{
  "num_hidden_layers": 8,
  "hidden_size": 256,
  "n_experts": 80,
  "experts_per_token": 4,
  "d_expert": 64,
  "d_shared_expert": 0,
  "hidden_act": "swiglu",
  "moe_layers": [1, 2, 3, 4, 5, 6, 7],
  "router_score": "softmax",
  "normalize_top_k": true,
  "routed_scale": 2.0,
  "balance_loss": 0.00232,
  "balance_bias": false,
  "router_z_loss": 0.0001,
  "n_groups": 4,
  "groups_per_token": 1,
  "init_std_router": 0.0318,
  "lr_router": 0.000206,
  "vocab_size": 16384,
  "norm": "rmsnorm",
  "norm_eps": 1e-06,
  "tie_word_embeddings": false,
  "optimizer": "soap_variant",
  "learning_rate": 0.00506,
  "beta1": 0.95,
  "beta2": 0.95,
  "max_grad_norm": 2.0,
  "batch_tokens": [32768, 65536],
  "max_seq_len": 256,
  "train_tokens": 240100000,
  "max_steps": 4892,
  "dataset": "wikipedia_en"
}
Below are experts of layer 3 (counted from 0) of a mixture-of-experts language model. Rows are named router (the router's row for the expert) and show model dimensions 0-255. Each number is 500 + 50 x the weight over its row's rms, rounded and kept within 0 to 999. Numbers have three digits each.
Before each expert's rows: "comes before" lists some tokens at least twice as common just after its tokens as in all text. This comes from a sample of Wikipedia text that the model never trained on. Tokens count by the router's weight.

# expert 4
comes before: " to", " by", " in", " with", " on", " for"
router:493513601664433439522403440517523511413600493480501523542480529432477488447515632529486521505444560599477546540462538564472607562537478527488455496624459466504514522478511432489574486531531485482429485491445396494517559524415478504475392444487535504409534529497516452450580512472468518511588553536491554571477493447494425456409503443455413506424603532495491500441480543495516489511443581473487519474505512428451482592441461556433532479437512573526486523491407446509519474489562566559470534519507442431529487478433514455499566513456438421479452476384579510495473416530453496481622500486454606456473451534562531431456502423532601572520495509466557487537449507503414489404503529569523514587486446536450521525534520530454441524463467443441525557443505449508491408511550487

# expert 34
comes before: "\n", " The", " In", " He", " %", " It"
router:503527554509509403627496503455514497511435450472495470534583481508500578569567486510522517532427588539532577470443471539472475412428492530428429550514561541564499401539449485506516484465390515553412512443439500385528521564502575536501479501510524474459488419541520465399592434509432492571500553567497462538375463512521514534460535504486450496410507483418501562498406533483416532562485484506475396438409456473540532466420582467497545524479465457459507536506533490521532535460440505567576570456573420440488509420480507477518571448577548473427442500504576542405541481514465538498480383542421591535556399376495507519525487497492524502550475595488542459521464448493482457519441476536477459577504518390497487438498533445479509439534461541628473522530445440465565424497519489

# expert 61
comes before: " |", " States", " /", " Votes", "American", ")"
router:408492538567509496525489502398385498547499480506414573512487458479496487533497572510518454617460466558453475541491567514559590486481429605491546498435529526533430443485528512496553470562507524410404518544571359558560529510452543469519397532474517472391429495427574378444548518532460481529579475511502571511443522484489531451454569474500507571351565541589551491493400502450471464515419549505524458575566459484467467546493411575521518465483462485477392511489533497488505500492486556523524515557491468510514542491518542486493485472395524437473430497477462532444466449521403398539477412557466576413469471511392465465497413531490517525446449512538561532436481488482562583488452508506519432527482610474456474521535481396496545434471461504567546505480545431451570520431486564

# expert 48
comes before: "-", "|", "\n", "=", "|---|---|---|---|---|---|", "|---|---|---|---|"
router:420501511550511435494467481406402442496486449448557538446586530543449512592492529510557510523491536549498624513522567591484537390484443569440471514530558467400568427566517487468495484590497465446465471474503490442454545543478543514474431485486615548495508475528459568479485451403522392529626475555465500545492508588479397426506543521474519526522448504459585563427466480446499578597518552512595468625523461482544504553440463534474492425486472561484386496486485481524515541523421428559503535511561470410483559542428446497559425541561556468491477542479542527478455422525452482509534430533467529493523451533574424512586518472486461550508446554522490524514524451443394515496522574493525523441550530565460497542575520397467598512482420522502585530498548442517494448557586432

# expert 1
comes before: " of", ".", " and", " in", ",", " to"
router:511474586495440555503599472463602469502469514523425500511549538574556518445473474536547588544424617506424606462565549452510564460555474507401458544497399459465479494549485484505461510494526462537445510543500501517479480439408505506496406543567592505398575553533561379472473445510400526452537488539462584500385475514497554481464463550498555503512517571503524452557432565399544502562551548461575521522486489507516530433475452535463474532469387578424470477527484559500491566543427457468480633456447476499563486549431464436534524532520416576487438525446555502349476473420499510468412547557510573496517537474466385509486498543458532590533558468478539517561437439442510518446569526530502519527464521539462550519526462442514527518493419442531504529441436469420432480534523544

# expert 35
comes before: " of", " and", " which", " was", " as", " but"
router:502466566512524454551577315456601462505570455548456548459458510474558561523468491513593477476465554458460473509531542498541543537536461491569484480535584526484427514485588438465500544437518485515475447505467523506501408468479504546542428505518609464434542513543523431495516473557453611461508531498491567473451546404528551484463550488449565577460494515451568448585475582427512473534437583517545387608490442550485531481518448581561444490476414533461509439553475402518548590494434486499439574545478484407422570381451442467423552514530478532439443498512515510471513534478442503390365515470489575466515529504523567445451458533566489525494513486500557444511495398467521499486529532521524423527533530514445531550517537506509562536492455517500482579483505536403554418547626560

# expert 14
comes before: " to", " by", " in", " on", " as", " for"
router:520410518581399493505527529448514556498571493442543484381517454450563543585540574451440464434482545600521620533485562547552538576449465553539492512580509529509557517525455407516456445433542493509438523555536518502576476528449561512522419386441536520433549476465380500461476481541435474512495506477481535440436512522452535503431527560492390515483564530473488565567430530557473504580529550481507428495480488380438510436468560457421452372499460558501495523562553483515510542477502530562524558554503424465456583469520509497538551483412435427478410489466519555519476428541397504485482406540492526488548500484501482427474532441503601565503447533470490505470486473441408580529592540503450447573487459547515528492498501441495598486478460638449443538523504455435543424465465520

# expert 33
comes before: " of", " in", " and", ".", " for", ","
router:571453573463488505575562452342570554419474464474497577432511462582522523529471498435511471523457485539415566491460539467456571488514440418472463466410516477364473446509426474446470540453465482525446517474545428407520601512492500521532467515485484553460442468574472422509529451568412518505580481546405525487454559508517591417441481534520465442509558525504539528476499528469456508534541507423554415546577530391481589502430499630501475461472526506431509467456461481436571445452497471470473558451523480476486408465483502511571576550480471566530545508453578539429497424532519549431503445578437521399518513522402538484546464512469522492513461517530498529542469515444391493485543591550466537421600558495391499526444509464508498601397500520593506530440480559504467499523542505

# expert 26
comes before: " the", "\n", " The", " a", " In", " It"
router:400462598534521362485596508487567435477471500520488543492453472456514482623468474536594506464454476516400564468507512418486588482439419495476575554575452548559615480605529487526510531504511518480406525489594515438420406473411558418474404416494582466478555503469507439487550520534464451472543440559496546395490522514488512454462511511472489439384571533447471444507451498491520453550500532423456535492459472437452503427480464462469501466506507543502570521450598446437416497478553395514529539472535470382458488515474478548500512506582431436444378546465520510487463464472499551584521422462497525543544504535468525450541483438499575491486589551523515538448508441502525521540556571497390548488483532512451558463583553505528430532487469507525498486525558515520552454397582559